Experts of a small language model.
Size: width 160, vocabulary 8192.
Experts: 256 experts in each of 12 layers, 32 SwiGLU neurons an expert, 6 picks a token.
Training: a variant of Muon for the experts, 387M tokens.
Below are experts of layer 3 (counted from 0) of a mixture-of-experts language model. Rows are named router (the router's row for the expert), gate (a neuron's input weights, with its number), up (a neuron's input weights, with its number), down (a neuron's output weights, with its number) and show model dimensions 80-159. Each number is 500 + 40 x the weight over its row's rms, rounded and kept within 0 to 999. Numbers have three digits each.
After each expert's rows: a language model's description of what the expert responds to. This comes from a sample of Wikipedia text that the model never trained on.

# expert 23
router:497505507501511505465486472502492437527483529473524391458447576445476494491574423480563443464548500517448512500473472458493470516512448502524477511520547520476448473437487524546535473554518514522557481463468460487455471520599528503493483495
gate0:522498532479475509532469547504459491562464458452479499550456527411507537504517555425519446529480493466441487429502471487536505474555526573535465549487480569512534417541535502600525476568484493511555455569442543543520503554483483442500453542
up0:522475495525476520523554484531523529456527597507596470475495456566419523528456477588517554455532556554593504508505455480508508494448450505491494526533539443488466517493455461495475494479484511509459499485531478448484517499506485509502561493
down0:514504575494539461547433480441461525526504507526493551508493530513508562501469486487497551507501503463467508493584506471562555533483503545422441543491508486514506436496515538546504533558481413514483479546470526496459533545510605490533487575
gate1:572565484482526539555451456478517543480488595508499529562477491490519481472473474440473469507508457511519456485531498499545532503503504490519474506504534474497478420499501483512468489490441515477579535414520508495443495569494474489474525536
up1:523476482528492493520491499454583512467406572459493516518491479504504551537458448453526577522434525488527489473527518518572497456525528507466532499618464370475520535523488462525469574495453497506529517537469518524532502502506529541468498479
down1:503532506484487539529450478486508475467503550486492587567510456505465471518535589469456438487521534516457499516539469572512490542530526551530534492453502449499482519524465464474448459512597623478479507394503509494451518490492478582592460571
gate2:488497531473487412474495500472510495462469602493538499536499483483378526458514498477515554461468460457473473533552538498554459561569480532566463543511448495522447445489471454506540542465557535526458434540473457522520472453482507503486489460
up2:459520539489515433523497500446461520492493608544517497586522540487380580434526476479502521498491484470511458571500501490588534544556461571538515518494424478503485478554478507538511533491540509471522520546481451512557539459507571485493494486
down2:523499559438492539478494531557544506535486523486489511498524531543507503498500493573434475509495564529457460548459507522459567471501505453421552505484489479481517448518486603455459491419499501536475497539409493439553504520447479424500500556
gate3:530478518527521586559408552540479394541488502468542506509462528520456476516469435546565456486532524519505496464475521473458463474510489468586465535495563513502457505553478518480499513469520461431512538495518449533480542461518501516539499517
up3:440490497535494406476545473439476561510510472509486521480522488503552519423497543472447609492500459471517485517494571505499566481408484547468518496467460524515479509540489478454483474507484507546520507596567494523525492557473492479487562480
down3:536463524408513527537519591477511413521514511507454464504504447576482524477554476506513480538540523529457438514505474512554520501556467503480554457521515525447447483530476626513478475458519449472504488522534496539483452480466560500485495540
gate4:507492471396514471450590527481450531450524522528548495478462461438430564626478522484521501481500430526501542503434454452520473561544443463472445580483506460460449514471557448497473533535447540550514461506457526471463451489557480496520453527
up4:512531490412548488516572542543485532405541537544551495483470508461428570607476487443535491454469495482488575480429447532510512545556475537477427538508479448484499491518515500493476516494434553528496496505473470488437489514570486486509484493
down4:472491538534514520446499486496511520510415500480483544516525521545449503438499433498448476543490516538527463491524525486471495478445505559472596515545496480530554501410475539516475529543543435485476392520576464516529462488474580536496459464
gate5:577520488376471483417438477472537493501485452488516467519445458478475504496448526500558424475561512484555476453509478522505487472552454491482543484526466518536508532498441514409497458437485489542465521500522529481448526565420465521449484551
up5:487545495517460538502508481458504445431470519471480564530593478532539504458519505473500545505518509534501529514430505505456514459495479515495487575505561569481466501595548476481539485520492514493489538501544515501553402522541515491523483581
down5:447476500522510452508551513526488474455430493452524477457520492486561469497469542505489492551465505423486365464467506541590493480547506566466551548478475525489552458484514534480521589504544480550480504397555485481504531520468519434493582487
What it handles: Closing quotation marks, apostrophes, parentheses and sentence-final periods or semicolons that end a quoted title or clause, such as "; and %;.

# expert 20
router:512508524469537527494541511582526548469534493547531505529488487468432446467498508544518561471556537491500531462508587556426563515468473453541497503480490453496572531521507476516515550429439474525518559506493509573561550430541521516515481452
gate0:457465480594492495575476518530472538433536506511467449479454483443524514535533505504540441477562514514519432509534472490507522482489534520493525594462440471573512611513497485543545530477552481469466475527491492465509530510490512487497522528
up0:471611509506397453473552448487447528562528498505435478470430499467452451483478455441493462450498526521542467534548544566517571521572468554478536584486522454495504533553479498516556546510511542481478466472566548489433525460551561438532492551
down0:395468510510475473517485553508443540492445537564509438414463512555459501506548596552456557527484513492513541503501465475501482468501472556444488547481491403484422472508524602532462479520516509537522464464527471477477491508443478521547523521
gate1:524509508479456468575534423450486494544530559417457490483559428474545496477465508489554522513543509514405493517468467519505566501477518486490534499450504496488494558525508469468445497465487560528466529533537551492448482515518574510455566470
up1:498561501492501454468555430469620496537434507519531476475572519543483586494448538475469497496545468476559467463589518482614463517479513451557466448551523543494493537474443519517544541530488506593561495569433490541490508463506498492543442470
down1:436508491438526499541484422477524510524513490442547485552540482537532490397456428524528612475518499493506511483554491555521551515463527437503575477585487582434476575494536477542530460491496445512428450520503475455471572536515567478470513543
gate2:558469433516525443530429483509545459445476546526481479475550435561447571423522485551450463542499498504477470541592551500492482429499467495553559499460498418520548509457519476502478568540482465499476560495426455481507504526538565535547525541
up2:501557492490461519561532441464466530441495480590512568486449513498473457466458511506517503486500488531529499532566536492445468549555518471485520523467476393476546606576526434497521482531472558551497465523532472535559489484473478555560527504
down2:535503514428476514443458487472406400503499505457492452475515455462534533447557452545480444511457473516428459556480456542531509493486507537500520525508526529429492473488464495516513554557559544460520467552467482528489474488489506568450446562
gate3:536495443519489526521501500557553532472524473521527493475513526471533434503486543560565475500548460496480458561439450527486563530420562528476472489521536554482487475560555513466488437496515510478456508470523488535475423478497471505528546438
up3:433490467500557481457504498435539524480464448498498494455473500540464476529529499537507391424563516496483524506452442490502574531471485405525529523494521498403533527490458541482433554498464552547513513461456497536461506507519511489514508489
down3:532520529561517497541536505498500519533499572431521520459472444521529528432537513446474515450500509444445526491521453541485516509504513518498495404529494577494394467512586447490541476514529492531516510458531453475495546491472529468519509488
gate4:579553542490471575481504475526520557519474567443507532487460488554428479511488436505506492468540503503517529519465580470454555587490457503562525507456476473449509518495526453504556458415479497473561525468531522509520523452557435401512506489
up4:529585523470484570507543481523547553449501542432474504493491471518425446498473478513482538485578476524510507552460579503468551584457460499518496513449512450452548504468460426558515448417503485470577478506543497525525576454501469432502551498
down4:566494538446491523472508452492507520577513485497540513554544456529447482544496443459579453513574569541495455522451511522499473588502475520535473474470485489470563546458495392571564509460449492484578469478571473510531553475513428425552471481
gate5:501478434589437501483488517439465481483456480510427504544522445534558530469532565516523489562533529499465464523528539557487547513547507554529537532479572506473479431508530502540479510506545514470475546516445504447546473562517497486481474428
up5:501483513489583542462456444461497490537501457546516574485518525561549512502492409423508489567485540478523511477482530499541501445526431495543425512483558555526494439497505499445536489476461508533494464502505537470498527540517463458464531559
down5:479466492446536517495435448517465532540469507462543430507542479488489573473493496492483428486502481508495483559476435438520461494441513521463527585499456482497500491551422517493487531499533506485580451513487507483555508400574482568449471438
What it handles: First piece of a capitalized name or word split into parts, such as Jus-tin, Det-ermined, Sus-an, plus Thai and CJK bytes.

# expert 55
router:564434458481546465517445522425495452509479549597463472544531545488547527511551508461572526540469444478536405587496546494551508540535513458479444488535486515500517506498542476434586471520513489459511443513518499428505451509549487486507508505
gate0:496537484453464489571492468566526491485529527438424536387521448575512546424577562483541514527528527479478523474598514469457493420519473518528493467475561508467554495503430486463479500505429511471480483477558522501481545448487484533534519599
up0:448488568481504458562512472518542475469486508546377486478475539542497512498480493470484492483517500501497478497537510523486514483508554475482512469530440518540502543462502449502556507455514496522513525515467544438547597546518424456562436510
down0:390447479507496467515495497482497539515580497596475530532515497532516484522419498477424468531493537480475537515501534429575515459496472489444501498530477514468463579438524520543567485453540526544550465516517521463506532483476474452398480487
gate1:578492514499516449527470494460508466547522482575472484524563475548524494497505531538526538515499564565492459584464480604509544461464463476476513498498500465454521508504446518489492479543480510538565502480529507452502551500557454530595468511
up1:467478471428411521588480501512543475526474513543525581477500432494503539443522467526476466491482523462536472457487486491465514488576464545489502499459520486461547517487493524515507474551466494525577537486492407563490510446567481473537519468
down1:465489505450453479523553506489476533504528458496492519581503504514482622546563426534545434445509478410471505475470476482515549426543511511553473497499577492457409427488534492459569489454550472474514454489463489436516469501479477503512539439
gate2:482543513444517520527482545431504469491504446540431484430553527489500514463614590480513506471502494539523527479511484559527459490455465485513532471461495552525587479458463487488555518497560519493506519493455462618437454552484527526562466543
up2:488494456477490504526499493429492471466539476504453496452597542488484494504578601430542487497479501505491482473474511570489491497505439442526548496505536561484514469468490461473523454462547516525431497495421528553491484543481491484607468561
down2:509506459521506435495496529562492462511473594505461520562503509449524465536455565465459548482451448528500496573504480420594438508514554476566483440525552385573525529564471519506514443470539493526513441544512536486494493507516487504512491492
gate3:484488479485464493488495500489461522487442513508535542485471522476513519545482443422516517541492539460460454500568540486484511568530488550510486412524522518473487533530464440436511534524520501544441528470465509518504560512481489523561512386
up3:459568431550457596510547546490463501489519486494409448535478525501480513484548592466545487514479502512468461435519532530561497478519546479529550504562529517555532423526536568589530498453493570509520495483485473523485430530454541425468425519
down3:477484477493523505517523516535488492442498552521483547504541491486450475534535404449477464442502506615398507453530448515448493497505539474576581587483570560465533507439501463468450534490460451505490597480454494497472560501507480536448543481
gate4:520499537452500533471483562483551493500514446612468497522396505526472531494504487417532538514506495502512507506445448471541493488531549537431429427445533536493516475495511494526520502477488450482543470531467493482542547479543474454495527543
up4:464482412549507444481467482446494488478474481474508510402489486550499526506535384564541478478584515544468491479522470430488519494526453514524487580472502446511442514400481546447519504517476502498466527447503470497455495534567516481507521536
down4:557517492518469467536518518523467541475492564531468547530435441503479508557479500497521521516526505512478508463472512419450570506538475463479472577461506417510534490517456555492528465530467385541510532467559494496445542448522476497501507537
gate5:421460486506515473510551503524460555454497508534422481470575492536514505459549542512550475557423498465529490485441504493490499496525469471437529447515599552573435504558521502512502514475525521533523514499459488501456501458524524464515515472
up5:526481548560509451607469489586482499454555473490462576461500485592447460514495532501511434557478534492470547493532466533533457507481466496443488491454585522492513506449493536529507469521453505506517587476464473499433535486497413545538487441
down5:472494442460510494474482498466522521489363470459558513458528526499536522540459486518441503574509438523432510527514555483508398507477549514546525516497567488506546518514543488487460512509474522651447542540516514514514495475493465530517500530
What it handles: Conjunctions and past-tense main verbs starting clauses in narrative prose, e.g. while, though, when, revealed, visited, estimated.

# expert 26
router:482507498496489476544519482520522453432516480516549544505537498601481489417490530517514442538492581496542571512450444512501490477452475435495499465562446535467546555548555483420425468479459487492419565535445497522481419521549521430465516499
gate0:472477464476513447520496519488520470467483518471437468545450527515579487488441528571467509469497478511528536533484518475464409454444472487488452461517530532525496546557507506478518523501452420523517440521549489403556472540467536484489474462
up0:519487517503532450523545496549481421493498459462468477490449513505499473550443492534474518507515502591529507484505473427557433419533549471502500437459488543490456567529524553504525509471457501482584463472597477466507504459454514457506485473
down0:527488520498473507495485462581464509538495529481471539467472503465523508490525455501567513432595502573385543525504489513511469555512436523479442448538496511488463464533523501546514443503505500499486483497481458505541477484534527523535548543
gate1:500527440503462541523510484499494476535461499547548491549543514582468467485470543514535447441578499551528494474482449537392523529500435411557495554495468539508488561546514551447411567481539508527497512525531495448556467477600519421483464480
up1:494509525453552431433492516519486540512523510479477493494483448459534530478531475472469553539398517475447546540512588502592495466505570566455492483517517485534501457448526442582549407508455477474523475420495518538454522485414503525532525507
down1:483468490483470516506590530473447512490479429475566467452470503459518518406528516498478499541547516468495460512531441504472480615482490557495510581516459515549493456489433552513504509511494502431566447476520474552481529524494523473499568528
gate2:546463485522535515546527555418525468527491526549594496506553575428511462557435575511520480501484474478538453541519476583572472536561553485567508540466460480442544445469533483508457527548556454519539427450547463493477516502456528534479522545
up2:471538552476481494445466457581496511527627464464433481497498465521444530423494459534504495481490539495405533467501525444485478450465426508480512524533578472562495557573491493413504440429489511475478528508493502528549475568506488502523478424
down2:493465501418530454551479469552483487484451463494561533576478554470454427572509450533527522539415416528513529460538526537462544478475449428460487436494416483530511507500553576549548447545501545490477545476486563493517516466492496496466492497
gate3:536561486480451454580481541488445463499461457532537495466497520557499470451478518494469483497533520533472484482514448558506554438502470457462432532496539486467487510533544449483574474532469456513457508509486481533466510438495541457434544507
up3:519539521518445483501514501506433448466464455518451439464511537516545518445513466449499436522566553504490529416479481514470510526479501455536467470527483506465443542529542489441510490491501402409472510460515472517534452439533500503425552456
down3:459464524463456485443476514435480501539515457498470503482488461576489514475443497552443486486579489508409488506379492544459448471541474514497536474544408556536448546465455543510508512554548457464456451465520471510531561486508515497511531473
gate4:564483460447568468469563496486483487473539435430501479481529515539550554436543468460503471502504518514418523501410424474468496490504531463479523493493497500590495516432557541551524449516468404492462465553427513528484521547485513529446569453
up4:501515480562457497454443467514455512448419502512524544541430530520482491529561468486507511537446549520523473467499481520489480530457502538520506497550476553479484510493508575447503489456524533553503531475539453479546446478532525471507399577
down4:518568513545501500478520425513503458501487452507590538516541529474441522486455498463455494524451543532520522568508495457616549458441564519496566501552539448512542490498494544563486475461447608520603541471529483463509502524522510482522503494
gate5:523511484477477501494508405457507513488500497446507468477515512471602425498473478563385496522429422543510481494446526526587476507414537529547458478408511553486540553534522511496544498453486533542491461502576429433442532536463476456423498496
up5:529419521445506469478443421503560488475513475529474516452546442515484500465456480548505454550442522574540510527493533480527491481418480468548535513519524552502522527466502571447584429515478471534501565489482441510449517495416545510467541458
down5:505441441527553509474436449434556545551502481508479478491508443538476511507416446465522525579477508537546469462548574534523485503490462392430493432577447460526542493534518518392465497454505472527452514568514564524429565479483528508513542474
What it handles: Pipe separators and zeros in number-heavy tables and semicolon lists, such as | between scores, 0 in 0 (0).

# expert 42
router:461500444478407477458524518526456529551453496520456493462537476443453426506508541523523497436576502501569605472522547527455495541462477486523531572528487467519557464527487460546447516525463509548485609499450594527515535526453480508485581516
gate0:517551492488534497486477549571442544539512443560518481535524477493485448517466565528502561486524499565436526473525498422518559500537550510395452469549413479510481426495503518480447454454473540485424500487550498438483509496489458486454532560
up0:547505519494515525491498530557477529559520553469436409517477512471436472558536485556530540441532449478470456531506512466463494520568505497509471569581472434606524536568477516476479480492492444456439553580525483545551513526479477455470524512
down0:502552516467523489466456469560541528560500565534505490502506496492496480514447548456494512429527521456522494605504541406480508534438460502479524494414423502536499523483458465497423476527426468476485448514576527444577526451448464492481512542
gate1:514502499459476479489490473439482457437495494438489548543512548505437442543423445464480508543480580517547490458480444462471465454458573456437564521446450485537523522542525440471558486469550527493486518475484514514522529535514457470450473458
up1:530484404583540555507462494531550504549470500469407540507493466521526519509480510477494463464494453512448545552575478474530468501576504540503523501471561462498533408461477430455501506478461446496477607520523489478441458546462510476470546507
down1:547481617444484479517505509507478505464462521435551427481435487431390553515481505481555530452557424518497442445461479467525484442481494572494423529501523464505587540493480501545492546566538465439548404575514508521503531525507483461548508540
gate2:527550409531488480528553515521489534491434505494461553504549476501457432559466543551436522496540467532547532531515573494495499503480560508515514509480518500483502539509503487546483489475504488552521501505553642521529506493441398514473508564
up2:448485572528507462462463552477563507531479495488502492511403467468525549509474487496504460532470543449468546495526503527454504489550406575495504483531465493613521504490526558460483535497485467429475464502449466487460540469547611492589417434
down2:486534473466455425497517504487507518412463504514495455439475488486492463574535568478565408484526575481486453474524523630525591524507470443491469546417476462504484488536539482498437525415514475545521497513518463555456505452455528502539519517
gate3:517460454564513491565472488553510463431449486568587444482475563473462486545518492577559526499527533550517479442453476550483497550478536552418510548489524471461514501498490522505493495483452508510510578519516529471484520446544399536478511574
up3:531499568448578482468497504456495487482519505478457523436557550551523557501492549480471523404481434502444491547545514445474472446510506478561512401554513491513433530442535467437543466498546513486508396502441468514528457535448572385478523453
down3:462547485458456483479533514500437559466529496518521501441533477528468454480432536422490521534517472501459596576589484533571477467529451477520471476462485524498559481547615539481483525575538529484483479469451504516491484519560556466499494418
gate4:499629557567551496507450482530481445436514488565491551448531471404510462523438569511493433517535565548525550579496564512486447469472544468513452563407574554453475541520532521482509466443522446561509531559485516492467510478490520536517513532
up4:512515543447510555520538428529484474422520563548451485469524506440464507560456515476496457501500446461580531491538485500455552480506473468525498574469515481590521479509536512531486468449475553564423533452450502534523443450517607509433504543
down4:563479552549554567496489480448487577515457432537472526482452475512516484466568547500489414425443527544501480468459527497486505492432530516494449469500443476477536461464525471478462598509520529554507509535502471441468510564481492487572468522
gate5:496484532488458468412490557529471520523434412492522458486446532540507448496525544452530464455500448597455546487491552415496473582439527404588470509503472435487479485496581493506497445535572467541499507510468548521574542484506494499570517543
up5:514543520484464444354489555513428481490487446457503499498437534473503455549431489489500508429468546589463516501515500490512500477497532442574551528537483445541488480481534535523537489533573453493450512506517486479565556454504512492465533510
down5:528524544494504466550588531462487507534528465510542496514506572536486482531491554495475490522416405552442500523503510460448512486531524481538496458483474446488480488477482505523536469480468472456422442509516465466528534533546438579501527500
What it handles: Single letters, mainly c/C, inside Romance or Slavic words and names with accents, e.g. Précis, Cécile, Santa Cruz, Príncipe.

# expert 7
router:492522413519553501500534495546490475486527483502527457521437471497475453537448503525554475561480513566528423481444443566524449554452504436411497547444439529515571538474511549558520501553570565465509562516483507485508483470467430549499489484
gate0:495457529462514531514556510546545473442502467517410501441541475495480463501549581491473461572476521558506541512457544517494489485430505503538513561548566514443510494444510532506486503521523576493517495469514525536492493489522450523503499576
up0:562456539558496536555486534496498513465537488409549505505484477533588528540460516444451534475518483537503559519502570505500529456574503450452465473419515493528511572519547529514448567554467510528384498531496450519494439519499553489538456419
down0:529549503552495464537510463513541540588515577549527466411484453530478585481491520600513528506545536438441549492543542475472507482522523521459439423548500519519546558497541529468464476449379475462477456544530477495520475465448551475532510525
gate1:453510432524485477534523582473480487398484498522535528517491513508530500498529522564463569577498547488560482458523491468447480541543561497461471459414574521505522450479422462497543535457506530466488488521492483488500417497514517480568520522
up1:511571492576480462587487535573529502509505474577488528461475554529518480502466493468530613502446490576474525472535463521485500546442522496448505460494476600492506559504503493492475548530519501525498548564488469442476440528495465491488544412
down1:415470448570473529461463548509482480502526479533531516419515589504480482561570536535490527494522407527464469530493530434505547523495523490477506485497486529430531532552474514541496528506523487529506460537517494492493449508479448531595509521
gate2:468521535477490490455495448555543555483511533511500446532557495569511484461497445408546464551480608503541526467508517514487480523521484554537598472519450466489541541470435529514592396487491495554493488479430539438459445478467515478579473482
up2:449481516410503462439431453570539608523474528492454445543468515547530496478493493509461459460486575538540556439455489488510501526504457549539630510492473471491503545546509452563536465546458540509478532503491519482459539556515480459501537570
down2:463512486487509496501586504529518583542494441489439523531497525522490470541481477453570423574479528483528422473424481453568502516506434513571516464461470521431474551525482447520450454549442442494476513552501513468540467555523384503487559490
gate3:488519449517478455435514481489531406527522497586472470538439453481540579479541557535519445482451439445562549559485528518505501489467484500446534498491487428501454450511454487534515471545454525465499458524473475429456528457520497568448536480
up3:532506500538476526531500570480434586437447481433487482507516577482458452505450522483446578505511509585473533461547484509549530528544553517569492475523543521552528566464524534496517507430508504490518508512547529502497446519443474445533502509
down3:561479458470485544460581569441535514539462509525480459475515489443489525449489521563461495523531531531498517528441478531402481536571490543540423500506494539485532487475462483483469568474580451507484484507520514499440578527507577535468559523
gate4:516550467477549501541432465464529468531489493542483479461515497532447562510494488511519595495501561450528457528549519488496423455498513470472562541436542541485462508493454532387522486471557466505513436438478556504538444464490526464508467504
up4:527500514500540470454490500426461497499559449503500462487577546418499503466554537543507509490548542464408491527466441493422475475503491460474456444528503523417523445510466522555561508512560509493558493455490525485519463558512547502451496535
down4:469521443501574518502451549445458495527467591563472511491447442564494487421488523513550410532489504493537443480525458525550552512532516600463534546504471445476508528536541443438496522501441554508509501504507489426526467525479552479542594507
gate5:488444501511535506505538565446459476453568472452509489466496513451496519515480506493478449536552539518525539466510534543467467502547476487424434578488486517500560518485590528570475483530506606487485477520462502516559450548496522529474560432
up5:477446500513536487501551546411461516489516491433526476483486527428479486560445490494519466522508469498455533497464529546417492529592516453448452530461466521504577461480571568518471517460564580509463519509495525495550445545496499529479523421
down5:490535494481413620548547496445418460468566484508517488508590536485484548514463548461526497490451467511505476470546494507490520532505521486454437503483483486500516550485522536492460509435497499505482540493489499554530474496541484578533509478
What it handles: Word stems awaiting a suffix, in ordinary prose, e.g. Politic(s), person, particip(ate), design, host(s), softw(are), round.

# expert 56
router:570528472479446580550554535482545490515519528477517544445465485404525412536533506531544517516536415504453556488506412469506450475512497516455487504530491480424470495448470459563492503532490508472489480529503507474450492533528466514552513498
gate0:578444550521517519479530500498468499520500498544529478447577513466442551434570567402498475441502476532410490479543522503505454534476515511484465426539429612499501507490571508498495506498456471475455497487538524515506514504504524488505513484
up0:597468502526524466582526558544462541498480425512525465522556535429422488564541519418523485482445519467477503435507517463458502545499551489444438463493415563548473538475558514474484548566470421448488516477503513565486486497528518474510494521
down0:541433485518596492499498444496518473510522490480501467598596508504530501519487468566465517479492552545542521522464495461490473494504459516548514516514523460554488518467454502552459468538493524468558423523466530455461494501508446504536574446
gate1:469455578547456502496531532491472511523510449518526511494459469447535499555531443475505543534457493450443514471484469512523509505537572557507544479508495475536475540546481486549473599567514477437503446451501468489525570439488514500479445446
up1:517514506528532438518480605477485481527461434501559522495490540485526550478499443552447519450491521507512496504525545510611485541441552528577546454426474519504470538523566471545513537510514491483516438461494476502513505504446570499507485449
down1:442481514511564484492499453530476466503474480504513564548492481522525506442458444465512483451501548511429517560549467531505461463584434526500475532496554490455507492548476528446557419505457575549478551501421552495590527445506465478495455513
gate2:534540534529485501536515527531539502494492573425519437454391432514428446470473523541496475520506468480482466507560552527554536539488485493498499479451467428481517521519534450513486538460525503487515470486448507451524533520517541513549521485
up2:517446515505569482498495443510450481530501434545486558542558607473563533520504461482479535477460595553561498530495483481541458482490498469515510479473547540504468501478454513470604482498431439547478484580543451509422532503428490500472468491
down2:487562541549493508513502526440568547491466478509484498493505423469453524503456478512519467586475457505502571484462469552414489526463460485517523538457519531516559513562513430463434466542474451511470610510512446506429552526480515474515489482
gate3:529438491508513520582599545543501526454579453526508530445473517491513453564521589584503506489507436447494570484484493447548476463409490457488440506470433562518482512470488516512590510517496401575469460587481486468540516510553481441444502437
up3:449558500491536491463437453518463507583442464423484507530520498506527537477493378415445495504513554506490492513513492527498500466576519520562515459486574443493488575475509488481482506517524566445521588476487515529430479476457522559559506480
down3:565499468490528483499635520463492422505521503468521532482536454447556532477517551538503552498507512462402530547480435504522516415563449518498431498451538581475496478446514499512546463545510485487512502479481429457515510499480471487483538473
gate4:576510455505483500501499466400511515551491492521456595503510441459554506517469477502477517546489404527442482561443450490509500483475543436473553458479500464466446560509473497490485556506536531488429537556490522515557567436478506459509465497
up4:445480501526536499480498475534441489434525517489487431435456522479505494472488465496537498483551508477517447536460549531485500467518499487490497492394470517525582490511532527524508449526484463473542415406461560542469462564545496406493498592
down4:549502475543508471521562495496573530514463543487522565490510451490520512460502541502460555563449524587518508516459568412517547406485506419418581597551505474502488513574497512461518564462507491495539518533525447469523567567442477493453491503
gate5:485532492543458530568511529535494530545503469449444481463486570506473411484494540571527518489513496554543514460430520467562464439477494536483527505519474464456502496436487485509495490523520487426509532479486491492501530469467495534471539470
up5:476534473519553512592555501504539494485437491435524535499531507590465505525472572490504588470421483490543505468536486486530436507454491481521506469454527449434444525527443462514560536506452561492460548587486529492438499437462496488555455535
down5:427505486446520507448390450428510480501566598531599482576514471513518556434521492420459449446505519388531505453489479482453548525581528498548479459523520477531463511509530457538459455522527454513500443456503484461522423560480506512502519452
What it handles: Sentence-opening It and This, spaces, quotes, brackets and symbols in music articles and tables, such as single, CD, ^{.

# expert 39
router:509532501573466527485489534491548493564494557521498505528504460524463482572491512449506526523477467504530530455511499454505453526555523502501518536524454513545500558488434484449514490447433496489497494577572501587472561448485459507415487511
gate0:481510512490556566504526497566520499485523487501500513550465480484461512487543459467440459522502409417445493558537574510495425449533580569519463530508422473494486502580513466550473439460506498458462496546510479559497590476526540439506567458
up0:546435438498471510476496452521475473556504520450450485484463503526531467507493567539521467455542570536495522463499431525581558592507488428491522395535491524562429485450525531499510539515533508536512481437445509428476475556458538564463438555
down0:515580486508529449477444552561474541509598482507426520529543513522538504504525486574564494533546560449539512477517474582539535546516451546490514504476535495529503515423446516496482468465434456470495496512504506447526498530456466575481609508
gate1:496539509516462522472468526551581577588464496373535479537506451529411507493523499525460536517512511554488497512472545471499481456613552483476534524488544514566504439480475548540453479522492542449549482460616509468487551481437490579485509487
up1:555465518493506499474482555510455469469519471648491426499495514518580504457472443479543443477488466471496517496561544527529490483420459505437435498598477489519504519541537459485515495441527425530493523516456437442474481522558479470474479525
down1:460541517491419494521506516483458461481523445506435429442478461533521477567524461480502477548511481438474575592502505481497537542526499525507486518542489418520547482467564532492490535439491504506535458558555472482531533527553525400539443534
gate2:567505479453452500501480507491481572419492464497533553510471503440519436487460538492490478476543509501541529450521443497508522617530633527499504531512507465551528501543537462523482536436521592481507543570530528546533556465521468570454493450
up2:463463508532539568466543524489495458545457504508431450482477516451530496507555445548599496457491447525525519603524478512443449505469408542476497493520494544449424469507412522534545421514556550465543571474501449528492442481500472478518534505
down2:460486470547447481466448510520486507548472462481567436500413539507506489495478560464501560523494475576467446551546532462522509513552494469497464445475560452460495502521545532526490505519452572509507435417463433461513471496485519461518494577
gate3:519455561510473516509500522435531506503477459547509516581544524542415528535463491442484532470459520531436475429489529489601518488510524519552485455487557516544478507412462524551536551537512498483472521508488496496465418465526496490510471527
up3:485471568510479564492488486438548524535527440490538514505557445514465550466447471498471498476460499497442490469501452491534502464532572491579440468467496500546501506404429551568488561548486538452455494521449474488458470429495526489514481501
down3:522448506464511466469516527479494499467451564488463491473471481485480509485515548442530489470526545566447460516548532550532462558521521591567517523512506482466420537519535518439483450462472513478551455453513519521472495526522497486498588455
gate4:491455504504545538504534474516495480480459513511449490479496518439531486431489527464456474534542487527489471564460581537513438454533454456523464461542449562484451487550535507465487502496475499554482442530564499507530507492395528488471496593
up4:470569459477412518495484454529474487537533486515488510501481495580486543551527454519507440488446533428491578413477468484454578530500491532467490523429494495533495518502492537550521554503491470494486577553503503467437440524555511449479464440
down4:481447482509529516448480475543469526499519457536510498436558556517424602465450492540506543490515514534486501450518449467567523505542528497492451553512515497494507462453462532524528471512531507494526491557469482494495542489541523458512495462
gate5:531452479538473502573486455494497475483578485504371530490533504441554434487502503501462516590528437500431497468505506478432516551497486454552506546469483484452505503504493530483482485494510526484499501518483569519512503567443536538551439536
up5:477559486443543463464554496548500439446476479509571514583533587489461554492531417469523496490518559512472515523479434549503455447533488499464562523460559503493480499481493459520507463517552505515507614486483531434463460487554473513439497562
down5:474534485470487471449467421524494510485458466511531569456434493479501499493525458488511506452566510511525564506490512620497467477597434511517517509504506467501503522420504553494496392493515540410445546483465463518435483457451406527496506608
What it handles: Periods, semicolons, closing parentheses, question marks and pipes ending entries in infobox lists and tables, plus final word pieces before line breaks.